{"num_hidden_layers": 10, "hidden_size": 384, "n_experts": 128, "experts_per_token": 8, "d_expert": 32, "d_shared_expert": 0, "hidden_act": "swiglu", "moe_layers": [2, 3, 4, 5, 6, 7, 8, 9], "router_score": "softmax", "normalize_top_k": false, "routed_scale": 7.71, "balance_loss": 0.0144, "balance_bias": false, "router_noise": 0.05, "router_cosine_scale": 20.0, "init_std_router": 0.0163, "lr_router": 0.000432, "num_attention_heads": 4, "num_key_value_heads": 1, "head_dim": 96, "vocab_size": 50257, "norm": "rmsnorm", "norm_place": "pre", "norm_eps": 1e-05, "positions": "rope", "rope_theta": 10000.0, "rope_fraction": 1.0, "qk_norm": true, "attn_scale": 0.102, "tie_word_embeddings": false, "parallel_block": false, "init": "normal", "init_std_qkv": 0.0332, "init_std_o": 0.0, "init_std_up": 0.0332, "init_std_down": 0.0, "optimizer": "adamw", "learning_rate": 0.000903, "beta1": 0.9, "beta2": 0.99, "weight_decay": 0.28, "lr_head": 0.0068, "warmup_steps": 232, "schedule": "wsd", "decay_fraction": 1.0, "decay_shape": "pow", "final_lr_fraction": 0.02, "batch_tokens": [32768, 65536], "max_seq_len": 1024, "doc_mask": false, "train_tokens": 329400000, "max_steps": 6766, "dataset": "wikipedia_en"}
Below are experts of layer 2 (counted from 0) of a mixture-of-experts language model. Rows are named router (the router's row for the expert) and show model dimensions 0-191. Each number is 50 + 10 x the weight over its row's rms, rounded and kept within 0 to 99.
After each expert's rows: a language model's description of what the expert responds to; "raises" lists some tokens whose logits its average output raises strongly, later layers aside. This comes from a sample of Wikipedia text that the model never trained on.

# expert 51
router:49 49 51 54 45 40 57 49 44 50 50 56 48 43 49 46 48 40 68 64 36 52 50 44 29 54 56 60 43 38 48 53 55 56 71 54 67 53 52 51 63 48 63 63 42 46 42 49 73 56 69 70 43 65 35 59 66 50 58 50 62 47 61 51 43 52 44 54 51 60 38 73 34 57 47 50 52 71 52 64 58 49 47 54 58 62 23 50 34 41 40 40 58 42 51 58 59 43 55 44 54 45 55 42 67 44 73 76 39 53 53 41 48 34 40 41 45 51 46 52 49 52 52 38 44 42 44 36 42 47 55 49 56 47 68 57 44 39 45 48 58 35 40 63 71 60 40 51 36 22 61 38 46 34 46 52 44 58 47 64 33 58 49 45 70 57 57 43 44 47 46 53 44 68 47 40 44 63 54 68 54 50 54 52 42 50 35 50 71 64 64 78
It responds to: Word stems before suffixes. Word stems cut before an ending such as -ed, -ing, -er, -ation, for example unchang-ed, Interpret-ation, Examin-er, Staling-rad.
raises: " |", ",", "er:"

# expert 47
router:50 41 32 47 44 57 64 51 64 47 71 45 50 38 50 55 41 47 56 42 59 66 39 62 63 42 39 42 44 60 39 44 51 47 50 51 54 60 50 48 37 46 37 48 41 51 48 56 70 52 41 41 56 42 37 56 34 50 28 60 50 47 58 36 76 57 59 54 60 65 63 74 40 60 54 53 68 48 46 53 65 45 62 54 53 51 52 36 39 49 40 57 38 49 61 53 40 57 66 46 53 42 67 56 54 47 68 63 38 42 50 56 53 69 36 47 42 45 59 54 60 51 66 46 57 64 61 44 28 57 61 36 48 37 35 69 53 59 52 45 42 65 43 48 60 55 61 51 62 59 47 54 27 43 44 51 45 60 64 61 68 48 43 67 75 56 45 56 48 41 51 45 51 42 56 38 45 54 50 47 46 65 50 39 51 30 62 53 51 57 51 34
It responds to: Route and race verbs. Prepositions and verbs about movement and progress, such as through, led, leads and helped, in highway routes, motor racing laps and match summaries.
raises: " by", " the", " only"

# expert 18
router:46 55 56 30 38 39 58 36 31 60 51 48 50 40 57 42 46 59 47 61 35 50 45 64 44 44 55 41 47 69 42 23 49 40 51 48 44 32 57 46 63 63 58 46 43 47 58 38 48 72 67 49 48 62 66 59 46 37 49 46 56 40 52 33 46 40 50 24 57 43 48 55 44 40 27 50 42 53 47 54 45 50 65 24 66 57 44 50 47 59 50 46 56 54 54 60 65 57 46 39 52 50 41 42 44 50 56 54 56 46 38 49 57 56 45 54 51 53 43 61 52 44 41 57 51 60 62 38 47 57 36 43 55 45 57 50 26 60 42 58 65 61 42 62 57 40 60 44 43 43 51 54 60 45 57 57 46 63 45 47 54 47 55 47 45 48 32 66 48 60 49 55 57 54 51 58 37 51 37 59 62 61 41 53 50 54 61 45 35 35 63 54
It responds to: Passive academic verbs. Participles after be/has/also in expository or research text, such as regarded, studied, identified, described, associated; also Institute, Conference.
raises: " his", " on", " the"

# expert 46
router:50 56 47 45 42 62 57 46 51 58 50 64 63 43 65 56 45 59 56 55 61 46 44 67 37 42 49 35 56 41 58 68 42 39 51 55 56 42 78 50 62 59 49 35 39 47 51 51 35 39 51 34 54 66 60 50 56 39 43 45 50 28 72 33 50 44 47 29 42 54 48 53 51 72 38 64 62 55 52 42 45 34 56 59 47 44 45 46 47 38 45 50 48 47 47 63 50 26 58 47 35 41 31 35 40 48 40 51 33 49 49 45 38 38 43 49 72 47 62 53 60 69 44 41 53 55 51 48 41 46 39 23 41 61 65 46 53 41 32 46 44 57 60 48 58 44 58 53 49 65 54 54 28 40 32 56 46 63 58 60 53 45 59 60 66 58 52 54 54 47 51 46 57 46 65 63 59 66 43 65 52 45 55 50 55 46 45 38 52 41 56 38
It responds to: Passive and reporting verbs. Past participles and reporting verbs after was, were or have, such as described, released, announced, used, established.
raises: " a", " the", " by", " its"

# expert 6
router:63 67 47 54 46 57 39 53 53 46 60 61 48 43 41 53 58 32 54 40 42 40 33 46 51 34 45 35 41 43 39 46 38 53 53 50 47 57 72 43 48 35 27 52 54 61 43 49 60 23 44 42 49 46 50 50 49 67 40 66 51 46 65 41 41 63 63 52 54 46 43 45 31 70 57 39 56 57 52 49 45 37 59 31 48 54 49 32 65 67 41 33 44 49 40 52 51 64 60 42 44 57 34 54 47 56 64 44 41 23 49 48 47 37 35 46 27 57 62 48 53 36 59 55 50 47 53 68 31 49 51 31 57 64 52 56 47 50 44 50 59 41 59 45 62 43 48 53 45 51 63 43 40 43 44 51 34 44 54 54 58 25 47 54 66 47 61 63 54 47 55 46 48 40 73 61 36 63 48 70 67 62 63 52 60 64 52 57 49 52 50 60
It responds to: Career role verbs. Career and role words after his/he in biographies, especially of footballers, such as played, served, appointed, role, worked, position.
raises: ":", " in", " over", "\n", ";"

# expert 35
router:35 54 40 43 28 50 57 68 50 42 45 51 60 42 26 52 61 46 66 57 42 37 61 33 54 50 48 43 38 56 28 44 57 52 50 53 61 50 57 56 37 53 42 59 48 50 44 70 54 60 56 46 48 60 55 71 64 36 56 61 36 61 60 37 54 60 51 57 67 62 37 63 62 53 41 65 42 48 30 35 46 38 50 52 51 56 73 56 52 58 36 64 52 36 64 56 44 45 52 30 39 37 43 55 69 50 64 49 55 40 55 39 39 45 40 38 46 61 46 44 57 50 32 47 56 60 40 63 32 56 56 59 64 48 63 51 43 52 51 53 58 53 42 64 63 66 45 43 52 52 38 64 48 53 46 30 31 63 42 48 53 49 55 40 64 53 61 46 39 40 55 33 47 54 38 45 44 51 49 43 51 50 41 28 54 50 39 51 37 42 67 47
It responds to: Auxiliaries and connectives. Auxiliary has, had, have and having before been or a participle, and connectives like and, or, that and not that join clauses.
raises: " been", " taken", " a", " an", " come", " run"

# expert 29
router:46 63 55 46 44 50 35 51 52 47 55 62 49 46 30 48 50 51 58 38 40 52 49 49 56 64 57 33 33 71 68 54 23 64 35 55 50 64 62 40 62 51 53 59 59 43 37 54 37 50 41 53 45 50 28 54 55 53 43 61 52 48 52 49 53 34 42 45 58 44 39 65 50 63 61 70 55 42 60 31 66 41 51 41 50 60 55 65 47 60 45 46 74 53 37 63 47 45 48 58 46 60 54 52 41 63 37 62 54 49 57 51 33 40 41 57 61 71 53 58 71 78 34 45 41 48 47 48 68 45 50 44 41 62 56 46 55 66 32 48 51 65 65 49 56 46 31 65 56 56 43 51 24 52 50 69 46 53 42 41 60 57 58 57 66 50 42 53 61 34 56 61 56 73 54 54 59 67 50 44 48 63 77 59 52 31 62 35 49 43 42 54
It responds to: Performing and publishing verbs. Verbs and nouns about creative works in music, film and book articles, such as played, released, published, won, film and episode.
raises: ";", "\n", " by", " in", " on", " for"

# expert 44
router:55 41 46 60 55 51 59 48 47 56 50 48 53 59 41 64 33 51 28 60 35 54 59 55 59 58 55 37 36 45 42 58 28 44 40 52 39 53 70 45 68 59 51 47 59 50 56 53 48 56 42 57 25 54 51 63 56 29 33 38 46 39 54 33 46 53 44 24 61 72 53 43 55 49 42 46 52 34 50 37 63 56 59 64 53 42 50 54 51 39 43 59 44 51 65 52 48 42 43 50 41 50 42 55 34 63 49 49 39 53 46 53 41 52 42 42 48 49 42 62 49 57 58 45 44 60 53 43 52 60 37 39 38 55 53 43 39 45 39 54 52 61 51 66 61 51 61 40 54 54 75 41 57 38 54 42 46 63 33 41 49 44 62 51 57 43 43 49 40 41 52 38 59 54 68 57 49 44 51 34 56 48 46 50 37 28 38 35 48 52 50 35
It responds to: Composition and reporting words. Verbs and nouns of makeup or evidence followed by of, that or into: consisting of, includes, shown, revealed, divided into.
raises: " for", " in", " from", " on", ";", " as"

# expert 5
router:47 46 34 57 45 54 75 48 60 49 58 43 49 44 22 52 53 54 53 49 55 46 49 53 73 42 55 41 56 52 56 62 45 69 56 47 59 56 33 47 57 33 51 53 50 52 37 49 63 40 53 49 42 49 56 47 50 50 52 50 57 46 49 60 49 65 50 36 69 65 68 48 43 24 33 66 47 54 49 53 59 46 41 69 59 39 48 58 30 55 51 57 38 47 44 50 53 51 56 52 60 50 60 32 61 48 62 62 47 43 42 54 35 65 44 34 33 69 53 35 55 37 62 48 54 49 59 44 46 64 72 47 40 49 61 55 33 52 33 51 50 61 47 55 52 52 49 39 43 66 58 50 50 47 59 47 29 38 38 79 49 55 54 59 59 47 60 44 57 50 40 43 41 47 45 72 40 50 62 58 47 27 61 49 47 52 63 56 56 34 47 59
It responds to: Military and warfare terms. Words in military and weapons contexts, especially force names like Army, Navy, Corps, Marine and Police, plus nearby articles and numbers.
raises: " and", " which", " including", "s."

# expert 45
router:39 50 57 62 39 52 77 58 60 36 45 36 59 58 47 51 48 45 56 57 46 32 47 60 35 48 50 60 51 53 39 54 43 63 49 51 57 39 58 50 45 31 62 42 54 46 33 56 40 48 54 70 51 44 43 38 65 43 49 47 43 47 77 53 46 50 40 56 55 58 38 48 46 40 65 42 50 54 44 49 62 43 63 64 53 41 37 47 32 50 62 54 49 39 43 52 68 37 60 43 59 64 51 28 73 56 55 57 41 37 47 50 41 41 57 45 44 60 49 59 68 47 57 59 56 58 52 50 56 34 50 44 55 56 67 55 54 40 50 31 70 57 40 55 47 59 44 31 39 43 50 38 53 48 68 69 58 45 41 58 48 68 63 53 53 33 31 43 34 50 51 46 26 39 49 66 65 42 45 62 49 57 61 36 51 48 45 54 42 45 75 62
It responds to: For, pipes, numbers. The preposition for after need, request or call, plus table pipes, paragraph breaks and decimal or time digits like 983.4, 8:20.
raises: "s", " |", ",", " and", "t", "."

# expert 60
router:46 49 57 50 42 54 57 36 54 57 45 37 44 67 58 40 57 52 58 50 50 40 48 58 22 43 55 69 46 60 39 19 56 53 50 59 79 51 50 49 50 54 62 46 44 42 30 49 63 54 64 61 34 35 68 60 63 59 58 55 63 46 47 29 36 39 49 34 55 62 42 75 48 35 43 55 51 56 54 40 38 42 48 43 55 46 44 54 36 45 33 45 52 55 47 51 54 67 45 46 61 43 52 47 61 36 48 55 56 50 33 37 47 48 49 38 60 52 34 43 54 65 50 40 48 54 41 43 39 49 42 39 54 49 42 47 60 54 63 55 50 68 42 58 47 48 51 46 45 63 56 56 55 34 37 61 51 35 45 49 47 62 47 35 41 35 58 41 44 45 41 57 53 44 40 52 56 49 64 40 53 52 44 50 55 33 42 48 43 50 57 60
It responds to: Conjunctions and exclamations. Connectives and quantifiers such as that, and, both, many, which, plus exclamation marks in quotes and numbers in vote tables.
raises: " |", "\n ", "ation:", " city", ":"

# expert 23
router:51 49 49 56 48 48 47 40 57 47 54 49 41 69 52 41 55 50 54 56 39 38 52 60 31 46 49 78 48 77 57 49 46 45 44 66 62 53 47 44 64 43 39 46 40 60 34 50 57 69 54 72 38 42 68 50 60 59 69 60 62 52 61 55 47 25 44 51 71 59 42 71 47 44 28 63 29 50 59 51 40 59 35 48 49 56 52 51 45 68 65 51 54 37 59 47 50 47 48 46 57 33 44 54 51 51 58 53 42 43 24 28 48 49 55 37 43 60 40 55 52 27 55 34 55 35 42 44 40 43 48 55 62 61 64 55 41 50 47 50 65 52 47 52 62 47 43 44 41 16 38 62 54 46 50 63 52 39 66 47 50 68 48 34 40 38 41 65 38 33 35 52 46 43 39 50 56 54 63 41 73 36 44 33 33 65 49 52 43 61 40 58
It responds to: Mid-word and date fragments. Word pieces inside names and words and digits inside dates and years, such as Stall-er, Ach-illes and 39-22, plus the and a after prepositions.
raises: "'", " by", "zy"

# expert 30
router:43 38 56 60 61 48 58 66 44 50 38 62 43 60 41 38 30 28 44 63 45 48 62 67 42 50 57 39 49 48 43 58 72 49 56 42 37 40 54 46 58 27 46 59 32 58 55 50 49 45 37 59 52 35 49 53 53 54 47 31 31 46 56 42 58 67 60 39 46 40 60 51 44 37 49 60 46 54 36 48 78 62 46 51 59 47 47 38 56 41 35 51 40 64 43 76 38 52 41 31 60 44 57 55 44 59 53 41 46 62 35 39 50 60 37 58 43 34 52 58 56 43 53 56 36 52 36 50 43 61 65 45 45 52 47 43 62 43 58 49 41 51 57 61 34 65 28 24 78 54 61 37 62 47 45 41 44 37 39 57 22 65 51 57 60 69 65 59 49 42 32 51 43 57 69 59 54 53 52 51 33 43 45 32 46 52 48 46 47 53 63 54
It responds to: Sentence-final periods. Periods ending a sentence, often fused with the word before as in ships., games., Province.; also line breaks ending lines.
raises: "\n", " The", " This", " It", " In", " They"

# expert 33
router:50 55 69 54 61 52 51 38 36 59 40 30 32 44 47 57 50 30 34 42 33 44 63 51 40 59 62 41 35 64 47 53 52 58 37 47 44 42 75 54 38 53 49 49 38 49 60 55 54 39 45 48 65 66 49 61 62 33 53 46 59 34 46 61 48 46 46 29 52 43 44 41 43 48 55 60 41 48 55 41 41 66 50 54 57 54 52 56 44 55 49 38 45 55 45 69 70 41 43 40 39 58 44 53 60 62 28 47 55 62 45 39 53 58 56 29 41 48 44 55 48 66 50 53 48 45 39 45 49 68 46 43 48 57 52 56 37 60 52 45 51 56 36 57 47 48 23 26 42 51 66 36 56 19 65 59 59 49 48 69 54 44 61 56 47 56 51 45 41 70 66 36 45 64 51 59 55 46 60 51 42 60 45 50 61 36 37 21 59 52 40 64
It responds to: Location and role verbs. Words like located, situated, played (a role), area, state and town in geography and history prose, usually after the or is.
raises: " and", " |", " were", " was", " which", ";"

# expert 37
router:46 60 53 31 44 60 53 60 60 38 70 57 29 45 18 67 39 54 45 45 42 42 51 47 55 47 53 34 34 67 50 45 59 57 56 60 52 45 49 59 38 58 52 57 56 75 54 61 45 40 56 47 64 69 36 56 59 61 39 65 59 50 61 46 64 61 60 49 58 56 41 66 62 61 51 39 43 62 53 51 75 53 40 64 63 57 54 50 50 46 36 50 42 57 48 67 41 55 63 60 44 48 50 41 55 50 56 62 35 49 61 43 52 53 55 45 56 39 63 69 60 55 50 74 57 32 52 49 29 61 61 50 44 59 60 46 51 69 40 49 48 56 42 56 42 57 56 47 61 57 60 44 30 42 58 44 55 51 52 56 59 42 55 50 50 43 65 39 45 65 55 46 42 75 63 53 58 50 68 42 64 45 66 56 35 65 41 46 54 44 50 48
It responds to: Station and building facts. Verbs and nouns about places and facilities, such as opened, built, located, serves, station, building, in "the station was opened on".
raises: "\n", " and", ".", ";", " |", ","